Below are experts of layer 4 (counted from 0) of a mixture-of-experts language model. Rows are named gate (a neuron's input weights, with its number), up (a neuron's input weights, with its number), down (a neuron's output weights, with its number) and show model dimensions 112-223. Each number is 128 + 24 x the weight over its row's rms, rounded and kept within 0 to 255. Numbers have three digits each.
Before each expert's rows: a language model's description of what the expert responds to. This comes from a sample of Wikipedia text that the model never trained on.

# expert 29
What it handles: Award and sports nouns. Nouns in award titles and sports or ranking phrases, after Best, first, or an ordinal: Song, Year, head coach, Back, Championship.
gate1:113133113121137110113159145092110124100125168101087171082115123154123098168124128175140124145100109145122119108145161119148147135121098113136109137148113122088107151110152124128113139120144157092150127114144171132144127130166119139121159137124135118134157132134117079119072106115108120145140099117135123130142183127144146129141128135128
up1:115149130115125107141160115110095143113092120110104137110124110139134137176106112139117110113160126120124104086126103135116156113166088136112126120102149133083115111110109100142130147137132133087144121096090083143097138106130119178142137112160143132138132143083118129088168102155096139099179096104141145100155137073113168150139129097117
down1:108118113115167113119124146086138109107168116111085128093085122120160085157095169127122142113153125116124086105137076108156117105118135149175148096136119079089128146080134111137156116141123106147165130148092193145178138116122108166095095125109097077163136127133138106143142090124124121131123112148158149074083124133140103135154133114109
gate2:109116149140144134093159149137117129104155130127112098135124139127109143108115125137107102151121149142145114120113144129153145147142089156154116140159151122145138115139149147123136105125122140151105202116105087109113147143122137114096127106110115121119172150110116146125154125135105138114166117164109125144100157150167110092162080141126
up2:119145099122152141162168118087139158128156150160115126171136166144132134121168124099117117132158112127081067092171095107123105090151104156141164110108112115119107141166141158106154140125104111157147063105125153145156064150162193133113100151114116177118107112102166127164113087115108138111119106103105161126138109118134117121137154071126
down2:128117135134138129139128108136131133123115114131168102099131056152145147138123092069089128181125170096133195126145137120087134084132147121107111151165173158140136104115124127149129147149145132137102146135161127146104154076100137123152148114119140121176127168139118130160142143138141109177127098137124115121142127093086127120104171110148
gate3:113150122113137094120092127129123114123138124137142114165136142135132119130075106193172153123122135164136169167146124124088135131159109156111122107131158117145162141107124142121121129098100107124177104116121147155175089144140133125116150112116104151125161108132144136173108122125139132109085160142135117140111123122138142109088081163107
up3:143155119134101155136118085067138115117187140145148163170151137119161181137115094136122104111096106125099134129139099097119144112120115100145140083154145160165131190138107139139095127145162173137119087124134169157135122139153104129135146076097138148160101117065146074115134144131105163101143133158140126103119091147110096184132131108145
down3:157114123104088132084182151135098141161141129120100134156120128145101159119127139147179148122138084133111136157128149134134189137148111120163156175152130138174131111105086122135142129110166139123081133137089151146148095136119128131105132145152126115118109134164155103125194121102110100110151104148116146127101094156109120120082133147112
gate4:130107184147100103105111124099149135130133116154107102162140127136145134166096100121098151162194109124126127125124127148131167101132138139149148128126155135136127114124131119141098144151163133102115147082149073143143121131135130146128105110150124115134124079106122159129102153085099120139145116137126136127130170196118091124106097127182
up4:121131164135151167112159137143116150160146115161150112129110144166137129110135124064104128138109104059152091081147134163150168158118121158101158150099088135158129129110133129078163130126147124095102119129113122112144150100107123123119201097126152125137139154141139140125162114121125128116150160144119072091151150109147125137168119118155
down4:137168150156117141069107121139156143110094158157124100123129108192122131138173147084157140154136111116076109099138094117133116135122145100166097108093134101108142120083131140130124145108154143144090128168149094123131114120120078130137145122175150088172129154126110144142112141147123127050088115155107137123148098140081107163153109112169
gate5:148135125156120128181104149116051179145105090081123135086111099114148163108165173112150139129126111144095094182136155107132134171131097077100112163126108139142115099112142122131115113105141108121112115104181126148121122147167084118135118152146104130073126153134152098091136175105104136149126102152149132153159135121109149101141118125104
up5:122132121119108091130110083095082177112131155116138138097090144109138064102102063131119130128108136132151149109141143091108135082145105141122133152151131121119091147127110184141130129131145146119158124167130134148109114078125155108147092149124134131105156133178135095131099163104178137107094128156121148120091118065171135136119118148104
down5:128169106134155167117147129184183098127121147139109115131141123146162192117180090119115099081166139149131170155125124160144104120133139117114133105148177132104127108075134148101131117140146143132129137101144105073127130140109097157146126129154114130142126109134090125107147148070138148119136092129083143136175132150108117129153106138140
gate6:127123156118110151089148151105111128153131148101117109132122123140109093165122109153063096213110125135140118143145125149106145149118124102116148130153137111121083136186138112122174108090127150164100132094138149099095130094104143148117117170146112106175095149146140135106101112158133096180130111181137145117185129110168107109164110100158
up6:096155177100127121087087127107126140121110094140134088133169138160094101134166150135162138130111139123163128107132149086163143128147168144142130110145136164100112139150139165128121073175131151143101137139128176120140134146168160112126111108138138160144085104120163129118103134132144171101104136085137140138145153122123103148103148131137
down6:173113154142128147144108136119126123138106082122114123160138151141128136106068122112138153156105142128138129131104132113102107114135114096094166143110114104105136124156112105125131176091071129145160127074134182140102088119122112158146100153110147119138125123172125164102142156144101128099123116137156164133150149169124137075159134107114
gate7:147169082150112155139122111113137144121109182145098138127099128157078067118124129130138179117116143149097057145148115101132144101110136124121119108131172140113133168130147161098114122113144123132113127101126112149121142155079109108132149175115121099134143108117095127136107161126113154128116096145135123088152112176161139135150144163131
up7:084088151132112163076140124120110151121125159163150108145058138174151173113120154137136123126195121126109157112140143139122140121147061101148122122115121129178118136166155099144100098115062099131144163082135112151119125124097138125152167146126127122125145134155122142117139143140099114146126130137156122166092145165142124137111110145133
down7:069095152148140125170153164115134130108124145115097116118132104133098123116121094120147145115155172137178134135146107106111127144134138116129162152111116115155118167126131099113123124163066075084146124132131174118142110112116140174150112085128141118126109136163124121113114137129124128103187151109131174096087097120129157133145106130131
gate8:144090124155106125128157156127141107111147121153113136123116100153113133144136122132146141140095145132142116138120144149109101134130117095126132132122128124116142121116105107116102116139109123108101102100138113103120144120121188143092156174157078128068114107083179144121100114142144133108148087093107109135121115124108130103124146145091
up8:115159109116141130124116141141111142109169142114076129148128159099142133108128105140098142088088148134063126178103108141137114114138120166110094127154143089144149175163112090151156158113114117105158140122112149109117106101121133109136128102127116113132101146127116154109132096167109106134139122123121134112124128138157087142165159132155
down8:109120104114144145147161192136162132162191099139098148151116124100158187141132172131128172090138126111157128150154152137117099127153149160119140141155139088163146157099072148143117120145147147125105164101140090148160126128097121113133142095179124175118135133123128109164133134139114138127150111124141149101143155167127154162096110122148
gate9:099128146191111097159138121153150118117083095127146151119084116154164110145136132135150107102095071124088137168143136120112113154124097105156137086132114118121094119102118125107102156137167130150102114122136151138122136128123120149118098132143157133104148127090149134126106135095095130132105159083130118131153087115109155149083147165108
up9:105133098157137159110122131101142152113134118125111112118123174130119092111099124139145134117083133133149119146120124053168131128165166108136131133081124066146125085116124115203129101127126136100133117139150117147154149112118185115079071103123144134132149154131125097123099141141137096102070146157150094105118156161171146128140091133146
down9:158089135094138126125129146167092127167114104116143142127054096163151122144161112125158190088116120128154135139144145136114158129119120105138155123133108123095131131127152180152126179163115117120135152146124134140142101121156153096149114117150157095145107132127096095147130178104081169165091114125132109114116134142102083134090107132172
gate10:160102160151151133146182106105124161143146122131147116147111114115165151113128135097126113137101150119151145127113150125108138145121102155174125146151049140130102142123153135130133166166139085133153158155108102137119102136152100140142147100117095165112160142126111161131139123145119113086105106077114125130110164164132123096132136145125
up10:156111109141098141111154155158158109133115119074149157116125172095121120114141106179114137136126109115150139118148119147103106137094116179140131160147122103102158091142108090188136182094096166147103133118094113126123127106109087122179125123096094118104114118090129144127119170146145169091143101144107128118178171124149118125172116132147
down10:172119160104126128102133120132118211169128152140111168150134117104140113143130115161129167092132123155053152117139127112150143126091123105156143142082139158143131146108124107134093126085170143123178135149097129121139113197082156119142130154140166069157122084109153122105123165119108168107107136141103132108083146069147142146149121109104
gate11:170123166132091125097139117166054097126114149120131109088133141122085105129166089125100122146122099117116169122115130100124117128114148106139108147133140130137086126118104157129092115119128116116132149086121103137163118118131105089128142143120123135104130166154087183130077119121086112145180099136119135125094151126118167149133131139119
up11:089107087175086127117133134132132092140114092144077096124172118150094155087181132163144135118141122129107137102152141143153096148108107112129127153142092147135141158114116144132129127133107119144110108157167124166187121142115134111154129149171123109129170123123108130145088139150121156133115172109108142121134074148141152136164114179121
down11:094125126141176143132150121132124147118101091161112140117115115096093125122116126123136153107123143118125159129126118167124156158162104120159099119140127135112138091132154158162163116128111113109152131121168121100076111104108128143086128107103118097129148132133177156117146144159157157088096138129110166128101189170136078135139110134160
gate12:147131120094115130120129074124149132141080156101092138086116122154106106135078153107125095145148109139156157105138138145128094156103105144130153137124112171139090147157094135160123102138111165134126146105137121104094121116117097110165099122103089158120106180102102092104155115148061140117093100128139083102141107099136123138112141130133
up12:184171103139095149114153135172149111125161088128164091147104148131141132146083135118117143094059105129161125156088128164154128172138136127102125115113121084112180091140100159083110123070133123133116133122144154148100140193097120137133093115119132134149122095122137102091144129118154142183114086143159079124181112120120138115142124109131
down12:146160136145134093115100073127144108137109140120145142044142132124145077134170142120126148105134116128155149128114154138121119110101108143117110093123156088092131129084129151145166128176162133077106143154107095096148143153147092087109126114144171127134134131120092173165148137116116130109112147114127108139063134150107167147116128139132
gate13:101166123134160131140133118117113129108175143123156131150124151160126092093099133150161101131088100137089110148179148154128153078128111140167130137125127145161091115088125125175133118126159176120114100126114143145134115139106110143091123123129147158140169147125142121113144173115125107153104118133140115199111124132161128141101125111140
up13:121175138100132138124162040148129127182121150146137087182125134132133141109156101120114141130121118133114104117073103144135178121130133144132186135113118081112127129118107121147127094107088115153155155119118123134127133114143123124121116138097131127110156162127119131154148116109112119073095170123109104135133110115143131124144115149067
down13:172146141160133118134139142120086124162123130160101121133167105100117117153135125138183144098125117093119113130147149123131123128131079131105116134145139095108133120113168163109170117144144134102127139107108099139128132124093091137154128164121119148103167101130055122137121193077136097158171139119146144080072100113074112159131093122167
gate14:183109080159117096153142102133143118090094107105104104117130166109110106143127146135117170118133145143116147158121106124136155102117109139116135083165125138098150125157126118108106138062140109084168128141145095137109143126104077101152094118125131148099153114115089088140069154081116118129165147116138102133145112141157125116093125132116
up14:152153135155168097139109147104142113174106093154129132153130141151089077111131174145147119170099145130105146127159108101101161098128119149150088083162115166137128091071082149133114111128122151131098113129155145157134112123156182112162127134163102128151136122155145122095120126112131142147172143086141152150135085125116115122096095115114
down14:110136130133130118103130147147127129086173143173140118125145114105111172126144060093132131156127159129135153138126133142153109082129152144102140108101143158102135137120113131106112108138111104118112109114117164131164130150133097133133172087153096169131152106142120128168153117082126163134144098107087126111132078101134120146144147124131
gate15:069123115152141099181085140137120131134124133168127176145120110158120118120163079134159128158151144151097119153131106139136112133134142142083130142135166151140096152165082156091100126134120159102096128151125149163142105099126113139119129147119113157113100085141109123136136112121155122105103143130125118149120157137178126138132155177151
up15:127166116074115107117164109088132127167154156103126168091119135121123132120157153124125112144094133133133153142134130125142109123121107122111155145150145145075116106136140171155167100114123160128139132128128132113113106105090139108175130145063094123120099117117141111122136099125123115107137142108078115142197110118149065122129138142095
down15:054111146135129141132116103174139141069126082168192140135091140123094131127150091114094144142158177121094129128141135142113136131128136159135174166113110141156136110117126067056099157115136112148143121149113139091127142135121160124115140091097122135183158118123159141118100166124143127162112144170127120153103117144147120094128150148140
gate16:139123135147097138153118117126114142146164066152115129113136157153122104081091135118139164170101116171139091145111104123126162103106122116084116123132153070143129098102090146115126124112120132111132124117136111111110119138157172118075116141089136091122170106144123171152151108123135160073102118123102128148103133124130146100101117144095
up16:171117118140133145115146144101153095165125123183112131130134134145111131121159124135122090148094134102136149104112166122078143145135126121167137155050108132145139073126127117192129119087121103135163110149124111125164126105159119091149079078106143152149166136144150114151119157082139101136083128143108097159202144171109139143114163166162
down16:127142098184117154145069115114155131069148176160106118148095098136150133105153118141110164112168119116103145131105151097106149111110125083142109085115133134127136125124138144088104131145084141144087140094179131166096125135123142160126113164149111147186142129125186133115128115109118166126125090132116120102120118135078143100106189138087
gate17:141145149157114141146120089111105119133173102115161095110127103126128136132153170143165179139133156104142133118096087139075123150089103100103105124131155129087127138157149117128156105161129117112121090140157128112133130132126180132157169130147103141138134165129105108118114122114098157151125100127113138173142107158152131146143161107168
up17:169136084128132171145128163067146114107133106129145118094143153117135128120129078180120158137129154097097115180094123108114136121179123111183158152116140098141130171137145149143170138115091136127172176101127088143124120112140137125142168147138110118102118142134122103121134153167111095105146129159123116133118175159112118127114093116171
down17:106177163152149121152144097145107134115090127138126126135126130141107134107122182163110158166162113154174144127096113139163108086127119100143101122136122131137137118133142087047116127149154122152137118180110122133123158149121103137132058148114173107133109117134120098158140121147126112167107124099130132156141053135157120115118134151151
gate18:118104139153092145134096102109135114137132087085151110167130121107100141172090129106188147157136120114138126126159143148105085109107140174110100109165171164086158147155111131080164135154136147134120132165174147109153156139128138137139063113127142124157127105114089100101119145117162155112118115089111165124176101132080102164129167136154
up18:156151187102110115107100141140141116139114181099124114066096110172109147163092144130104163107118150111121124124157129129159138117154110130141119162147149075113092146089122107171108149129094106104154171140110135157144122168125096133114074107122125123144129126148146132084102133124100156175092096170157142120114148182146136102124099117132
down18:149112102118146124127159116117143112149116094155131143148114112097104130147128126150145098130146187118102118124086141163154170090170146137122085132151145126136144122124119126114139142137129097128119148115156066134145127082141125134151169107143103126150148130151081151142128105094103110149153133111109132134126109157114128128170144148102
gate19:105098123099177155151144114138130154114151119131085148134166139126105168112127106113111153131134150131070101140144136132157103156106139138124178146147083155147081123151108132135122133150126166137122121104143143162185128110125136107140121154153129126115150126114135133104155103106144130134150142108137144153180154156158133077169114092083
up19:119136127147133179136109141077123123153140159137153137151120089087094172155110119175113130143145128145072135115098137111130104129084129162163131131127157115149094145123152106155115159116128108114138104148149127141131143136135147129094150122128123118136124108078118104110145110123116098134131134095116125164130165109149103151115113149125
down19:131131141076197139128118103149140120120140100179135193108116143143158183120141099125098144120120113107154125153116138170115092109128131136147134141122130134126125104113123173150123109104126174145105172136133123083121118127082166093142109124107101158105144117126147102115158112111112116112122113141134135106152121182136147147090149141146
gate20:136155067108125127186119189113107140175171130156146092086091123104097129117126124076076113063090129139073129127163139135137101075173136113127141152106117170098124142119142160107093094106130146131128115148105123107130141136153118109128083080160115088123127116158128117095181154136119133102163100165135098130110184153168133168146147112115
up20:110133123117142120146106152110132138132074123136119042124151097107136130169096113132150134144150119164144132105114155174107098118163143138132137114125118091130143170098146108067139122131129104141161116132103109125150122117120129174140109131134157121132157094101090109115150134121091124111157148103130130177157096156142128112153098149103
down20:125150111116108131200130131158136112135133113121141170131136184111151124151118123161123132140142135118096064135072126137196164142132152146122110089141141105128144128105169151151163155098136153096070130119100130131153141137133166113119120128133149117109160100117123163150125145130129142136093157092115149149130117121134109100132174085148
gate21:090131145181113140137117139149106134092167153142116129083120157082170120121116099131090109098103085147123159090106112187121115147188135096146121132126111134122169101133118144121115103160085128110162157127145158137142110121120179111114136141135138122141116136134115143141109097151111123123133126148153114076157119151122150113104113096086
up21:135120149092134084143141061139113123111113134137112159132127116149114152114153092096164127134115085143146112135129147114131124143173107129113161161110119164153085138187148136096119129128087119119144115135156152116135137156129156096178120137122135089146118153095113182136140118153123147120192144084105132126128124079130153150100136100158
down21:151106117148136118128129096106179123119133148151160127119119144119145102147105120130104154089160145102135203112099125144190138167139098144122141102107127164112129155123112187173097099088183122134108140144164137119148155097135111098112150121185118148132094099158101143100145126127104118133152120130121088122131098119172114119157145118134
gate22:129154152123152106138153100119131115140129120129137113159117132082122106132154116092140126133123103180154129075127151073125102106119124151148111114100113188124151120109127118147134079167170124106145123140142156118074130151069172146143125136108101116119115149119149144069136131109162152120077164098112094128154134158093126108153159104126
up22:110114102134144116111108150092102144145158150153124101152104153114156111108114115170149143133160082119093137109126082146108138097122070130143096126116130181103093123156150150153167120103076140126149096120084137112154102131148093123140145116154128136146135148080143148112153081138151103139111131128117135138096152097113124103131113173119
down22:119116102109122115139136123112090172159157164142146132093146136094134091120112149132111084161090141140137147145086125106137148141133139137151100160110116109127106075118107138149128112091127147106108127074109156146146182148112133119149130139090114125108177126131148147157121119189136132132119161136147147137135140124131122108148133139062
gate23:146108138148087128115117162098164138103182120119138101157158146119148145128103168145147131110123154127091151118113127141176146149149087147122145151102123072114153154117109156137145131113101112129135080101157137113111142166129085118147137107132178131113160142146131132143094132158090156108113109159140094149135116065144118134149096140106
up23:113077119145137136132121103136107145155132124104151110144095096138123112152108147160194135186125135085109115113105171133123105177146126123169116147089144130055088110168143104110166112128104112123139180129128127111096117126127140129151140164146114098129130132108116132118106128128127129127138117112127139186134115128111132123144105130154
down23:153089137163129130129143150128116149139141120139133107139162103145108145094119105124101112078146110100176109154125100155114074100096113142100103130104145117158106090143150138115126104139135113163119100124133152162133179122101158120125154138123070133155110085137098154134135107136117161171128050149148134117163133115119107145113168116171
gate24:137113124138135132102114162159128133131117114115150117108111147171129136134087142172082160117118089093106104133104131145158105125090165114101152119138130104132106052119160149125115167104130143126110083164109122187162118087107125126127121126132175147163118128116115137153093178125164127171118098103142127172107128113158097139100151133105
up24:100168146132150113167155137137108125121111124131112140139143133138162130100170074130118131152145129125094175173152160135131126112081103120096126197138144160111104133128131125102130102104103102135115159094082127147122088143122139101155124113154089123113128109104101114120105136121121151142166074104104110149108105157107146097105122110125
down24:146135139134099135117124101114145142123123138102131125143112177119131109082108106160132117147116137131126122138139129082149177135150104140135118145122114169113137158136121096102108167114133117135158121132138153140145140118143116111152119142129149121100108137137189088168116158162151103136104128133122154136142152094126137120129137140156
gate25:187137153091138114126112165104110079118100125163121089125152112120092124107136145118127122129128135145156131138128132086081144126118154107097139125105116093148154103104103106129095110169118164144146127193163110117145153131145144145123131135147123123133108159144132136106104116153140117105170161133082126103150147188173105148119113138130
up25:144163127160141106152134121105131067097124128142096093128108118086127099152137118098111124089128115167134131162169074152164113186168156080123104171121095174140117132118180140172111190117141159122153145111127116150150090147154151129160098116132127116115104134099113128137114148096116097137131170097106076134141148129138086135154138107150
down25:133130116094113139121140134133148148154124111098122084136170112131125148108142096128132129115139151086136178126159154115098127109112106174177179159108120153116172130091122102070104088133100151139143110126138138175135139173126151138140107132176131139136169147154088115164127134121144155066113094123130130128103136138119134118074144177108
gate26:171127143119128077142127126083088129131109134145111130109113107125142145104135135093138099130117140160125118125106161151101116125146131128141082105090130084151094114129119115125163120113143133145137163101139112123148147121137136094130086132174141120121100118146103138132136152150108134132135194116130140127138153139096150089124120176099
up26:121092143137149141101131109160099121120150097111129113165140123117127145122108149129126136134081095106097105131165110166170124112146169162159111139085148123163137130139137122145113057120139126102126116105171150161128126144058145167141159159121136118138101131147099138142099168121098120159113162141138134098127129160179128162165119131123
down26:109121121109112088153175127098148174182144140141125066131103090122129142144140158151132072148157133150173153127112117093107153090142123112064129094124147107133096163165115128075184090130132085174138150110147158099143096169144159123120098125135185130092100145159126156145093125143151067098117169154100141196110111102133109141133116150139
gate27:140102127133155137112153107121160129078195110157098134120148097120137092114137114119138123147081130102111121122142104125104142117137143157112128130126126102130125121140124200078126119142143148102135111113086096184112108132114104112122135108126117174174131138129136150163089127140122139153090135104135166121173127132169113110143109146177
up27:168127131112138162114140164120139126131142123123137161136185128093143128125090099134082152137113144114143139146102147151174141147140178137145113097123084123130146155118113102139059092129125161138126154139145137149141158138090156127116114125124139158097126166129133054147118144089121152079137133127104087153124138151166165137094095081168
down27:148178194153104101097099147121116103108102114095142123111131146185106121139125073164144126164097106160161159139107127128150142123153088104164140094125149149136120150151131109095114140146117097127115122116104106146151065121086138119119130154142143091138098154104137158126130133173169131114146128124133163118107170143128147118156150098140
gate28:109120133102110140111155172154142098160123113116136138142129142138158147124134155124117090141138100130148107108152155147146119116149134190084148178127149097126120126102141163140113122127137148141149113142134145131100148115096132125110157154115144154099145118129100126116131154113135147134152169155106127134112128105140154157187123134122
up28:112151127142127092111118156159167106116123124114131108128154144116130106133115095132091126117138132126124140142094114172133210146112181119120114122137158166136115181082111162149163118162164135137109113121089132146140154100166119123134084166092122097125099106111121162136119117159140134143091136102106190125137148120130119132129127116126
down28:109081156137104148114114130136105101131135124100133127100141143161139128141150125160147142088164146186151100135107111107104135133125131143178093131148113161117132104155135076137096165137077129123181134114109112145147108128151116104105095076190111141109147160101171125103119098132140126118086102123089136141104132109164124145135115112147
gate29:140153147147139111121116136157145144157129135138106104166169135176129135079155122106124155174135122105127109111168158106120116127118083132113128125131105122135138107140104094134137123139107168124102085179138177123164116110146118128141092118159147167141107117148079131139109138108133138127141183108175106152140101133136106074159115145111
up29:132168130161119173112124127126110111126121141146091121103063126114165108167129144138141130101120139149155142103137136102125149128161104144151082162160130133119152110121125174121157105129116133114137145128124137135069124155127125195127121096144111053118144157114127095071102131178131126128113133142082071102124169135158140148132139131137
down29:129106115112123125154114112140091086112140112137125146158135100110100110122107115121144117146168118138127136142097137152146098114091154119118127131131145124103126110136155169137137190111112100126138158157131122141164118159125116139151167150108124132128112117120109185171104145138124106100150093134136151118089112096143112199164133107148
gate30:126091123112147154144144110147108132117125105135134067126106109117100117155134148145124125136158146110131089134179138142143157157137114179161131101164093126149133127133151091149100159149143123122144124113139127097081172120066158138138124126140155120104127107137136102125100106117098139163144114107104132101152151118092131128122171120127
up30:146099147135129103181108120143134132171110103154177117101084138178145143158153143113141090118130121146157135100100098135131072112096148112083123150123133097137094132143115137163134140151154170135146103156111110125130105176171120120139189112126080122119145106110130128102144087166144129099178090118106175115146190120129157187162159136102
down30:146136109128177133127115120168110098144122151153105132107126089118130178160149126112131125144123094142124155130169102133111122120096104130105160102124099145137159133143084108100113122095078136126133077123139162114108168163103117133137126112138106140100172102114105129098137081155152134176145112109090128122141147119149150154138125152126
gate31:123121163134136075151130090129118109139109134091132095149089144119098122102102102126157135140104149145100118091099135148146098142156132168142148101094121182131155171119074126171111099119110121109135139138116169130113160151066134081082127109176174143104115163138119161157139153170108150118131153100123102140143129114121156130140148156108
up31:158114183112192123154140107134135125140124145156134096099156101139168154126131129151149143145124120120166120091144104114074133148117133094123127140091114078115118143126122139144135155106101112122127108124117151101136134119107126133126179130149156146156107100114115107140165088134119127163103135032101117133125140110082109131094137100158
down31:042135119142123124127135124141160156128151099149096160094128102133103112112125116112116130130151110144155132109151131168129114131136149105093107156123138102115108123071149133132126084119112153153120086136175095118159186130121140102134093177141114155113141103116083126123164127101104142148146102115157095149126099099112127146122154173081
gate32:113171133167128149150084116137127136100148147114133124103120097132116115119107111158117132128120142116141114135138166177125080154142099121068118140121129131145123162135117113133106129113144077090108128172141141133145155157091067125119131107143127071098127156098099158160128104124107140137102152147140084104109125101148096112135133141139
up32:101145142157125106135078126067120099117177088150140089131115123152078166111126123131119130140144118098135118137146136138126167163149066135117140108124138139160141127142118130117136141154184083141136105125132142122149127114094173131143094088112118158134169119107105104104123095104162141176130102093113134141144123122143077126101156128142
down32:129148148107142116107178154127131110150120098127109153123155121114099178092135109171133107122173106071106126139159113131150157117136146128124163106128122117094095113152125164096111107101094135096157116132109141138132109145118087128133104130100110146152081102093097188171137123117145122127175103114124104102085115108113082130111147121144
gate33:144138113117127152155148160130110129124133141176141116161084141153135094170150120153137126185132166112097136176119140134137133113124124127156119138127094174164122123100132138121127102120169108118116141135104161117133153129098070158137113126090131129106116149182125125153148158090110111182124136117117131146163118163140130144112146141147
up33:150100119147105129105130078149143120147073123105126138123128098135137145095121137126129103187167179126123187130124135140121145083121109170096138137121167118138137151110155159084159130154127137137142128150168100121132106126150129113120116113132128117148135101104131115134166122142147142138128134140142152127156141115139150085178161165121
down33:146163158157132078148121111127113124098121125153088099157153113154102168122130119113115120152070145155153135124125120112116128108137173158124092106121148136165108141125129140183118076129081125106116136124096133114136159124118105127128163143112109088164146137128153121124141132115132139105151101114127133136151114103134143139106130147129
gate34:115145146133151127132123071113129113097144122171108080131138099140104116160116100117092121087116144135118115112150144086075090122128112150125124155080108092126132149093092103169144106162139123118145147122163135119120095114137156129185185157131135152087162134122133116105126170165110156155152126127141171172122105161142100117198162125137
up34:118111126128130144141108147150117149121086154138101116127159141156178120087143165142135113149119142126135101104125135101174134112114139136157117111114128102133098140110130139113146175107111130125175117134140176211149146115163105066135132157146184124144139136120127104099129147136139104105126129135143095110131161132144109149129144109190
down34:143101111117134118069157081133114153126123090131121124145156113133105137121128126149120143129109137116165142127166124117089155132142142096107131157082089115105140123200108123131085083122095087075124136165131137142090140133123137124123161148147158125056145128104142140130147132175103145142117098116116142091140129144110125129125096119117
gate35:114096141135139131116104130128156156140121113116135112129132098117113157140134137123111104159129147193112126098093121179116131115101137142187147127122156129133111157154110120154081118154110113129141094182159142155121146086142113122126086165164132114084149132158126147137170145124117079129133141162178170143161130158110142155121132132154
up35:166174133104140164171132181149113144109102122131130135137103093133149133160102118121116090144126129130118119158129186105130121088193074128053113150148110082161115174132097138086156107139152121120132138152120104122114134150098127170154134174120137101112125126120155124097123113099089124128125152107122092125159128153082105088128095122105
down35:202142094144115170086111090137163136150137101119117114150151150132121112115124088190136155126091104164115126109119122111125138149118139133160109132126084137115194144152103148097112141129099129089124148147139172122130107144168161138133088144121171151082096121165159088093114121168159152120111129112107110128138130156130145106159132144105
gate36:135108133122158116167120126120155118085129147123147171167180134121153117109089102146107169125063120124084138124169068148105142137138136155154170163168115147137170112153078091115166105120079165134093164112109135116144141126153107128149156137151164127086159141167134137113116094086178183127138073139135077166129119122150133163138157148113
up36:143119146109113146115133121148109100114110084111142153164142096098120148130124116172119127133126125136125161077086143101135135073128145133154092143126147113130126123112056145156120123114161147139077150151144154107096150168160116104115092145122080122131148103135153150124171117147146172179136152131136110102116126124116109147116109152089
down36:146143124115137133124143124103144097093124129127142163108118144132113124137115163136133147128144131139132102130133138143168097097171119156108122112101079154155136163181123086122124160172094114085098109144140104133149169147119096118118151139141075129129157126130137125143132076110143100116125142146139143114117108113143149087098152172100
gate37:123121095151133142155155136097156125116144098116136135163116122089156091120116179125140100097133146138098138107125092157203069119133135192178125148121151126126147154111118136118101116132177157134087113114115095142113102076109121130154121110099092119155121140155108136126127140135109104115141120139131137140105108152139116138169128118136
up37:106063114101105151145096128121118129103118138178149152144113125124106162093149116128156107167092185131128139099140097157105095146101073101151135151127094150163118140134116105126091121130147114137103166184128145140131144163150122164156143152114128131142154094106175102137092181111134112128113145097122114122138132109133145128116173144110
down37:175141110126154126080135103140128144137141147105068177131161146099145149105105151115094122044135140151150158153096136084102157105147153157132146130139149120116121147122119134194097124135105140130108090134101100140148146176110149059110128102125104140108103140131152110145112071166120138137114116167113124132140148163132151138154142109115
gate38:128142158121140142151118155140160136114169106114143136141158110181102167095135114152119134103119138109182100118136167090095165138096134137133152157137104129107114118134113078198158111151150166112108120176132106142153147109183139138161130090112147127138178138147146105127129113140164114133122126135120168173144107114105195120162141158142
up38:098085118094133109136108136141131131166095158141126125153136135161099090122075129151169129171149109111134105139131143151116121129113123146157175127142113136118146123165130144123154123163124165089141122118128115145104160071119148109092122112076171101144160112129180134074150095171143143153131120121110136156148160139163097139139080119122
down38:132135118090113147153110153137110117143153084145156150134118121092167113118152094151142104141082109157096133079098118129115178179121152127166148110123148101115149107138139143133181156134145143092119141131153113121173051139162148173138139123122164112108120109145156187152108126105182100114136081180142116151129090138115116103067155161121
gate39:104130101104126117121136154145129127145103137138127123161120156128125100130153119120093130113175142122122087161127110146164128134145162075120119148120133149102124138138160111136092133118098161118149090119121130115113063092114118120110136175117111131108129110142125141120124134148144114115112167131135125122134099144106109121124134124112
up39:189155103149179137090131147129150146105137090106112140120115139133157136114178137104086115114126104178091155155100155110113123137116101107150103126119134121106156088115092165142119154120167131107134101093134122163159083106098121124156149142100124113123120119161143169140132107161119134154122153159137111144163107133139110090144138140170
down39:136081157094120146107100183114136200141170131073128116111120116155098139131136132147109116142125140120099124110150115166111111096088100122121165140114110087116105108120133127153125070152105151116164112121085133116134134134164105139114141118146118112121124120178117112112102116129153145118144153119074105083175161131135137114106170147118
gate40:101105104181125115144162112147103132157115107148180183107086104141146167150127116129127114117141104117122108147096149152119145154139091108102155163122097108142133100119118137150092130107130151174122082094140084104151158148126109116110085153184134185100153116082132149133141109156106098142096127114140112142104137123156120126134143114129
up40:138125131140163125133155127130113110123126154105111112100124146105137139123091118125122100135141126127137128146142140144121089118127138150118128166147106139092151134114096136132122118143144190149134114107129152137148145111100184169133134103108086149124206104125121125115090110110107150146134081166102114128117128093100109107102138101134
down40:146124111106116133112104145155147054128128154172123130126173135142088133108125147151111137109105104112158145104138107132145142151129124094124114124149104125115146116138107145152118133140109107144126139147157143123123138133140131118099117095172163077154130124147141120114135092123126124136100152099130159131119146149145116178143133121141
gate41:126210122097117127097109113096118140126147158148113177114110151095096142140123106118115160120137143154096142118099137099101168116133116130154114136170128131097129126137135157122181136138132115107152144136112113149120117083094147141182108129109145122109176102160139122161136114157131125139126123142105143137142109152105100093077144130115
up41:149078120101167154129123098118155131083150130143119124118105124114138106160107138131143131130130188117137126114096153115111147132103139149158117105115084079153198142120112120165110087164145141091121135080133109166159129091144124141126113136110115122128159143116166109091106134173138150133066121108131101149129109119164138116119109102157
down41:146078109099132143144125110140150153154104083132105084138150134118115141096139148139140119136118157152112116142112116156129140121172133127114128142133115142135137093182100109084099185141153123156145164130142158133156138095168133114101113071131115067111173162087144104142139137137128092112110157128130127139137098142139165077156103147133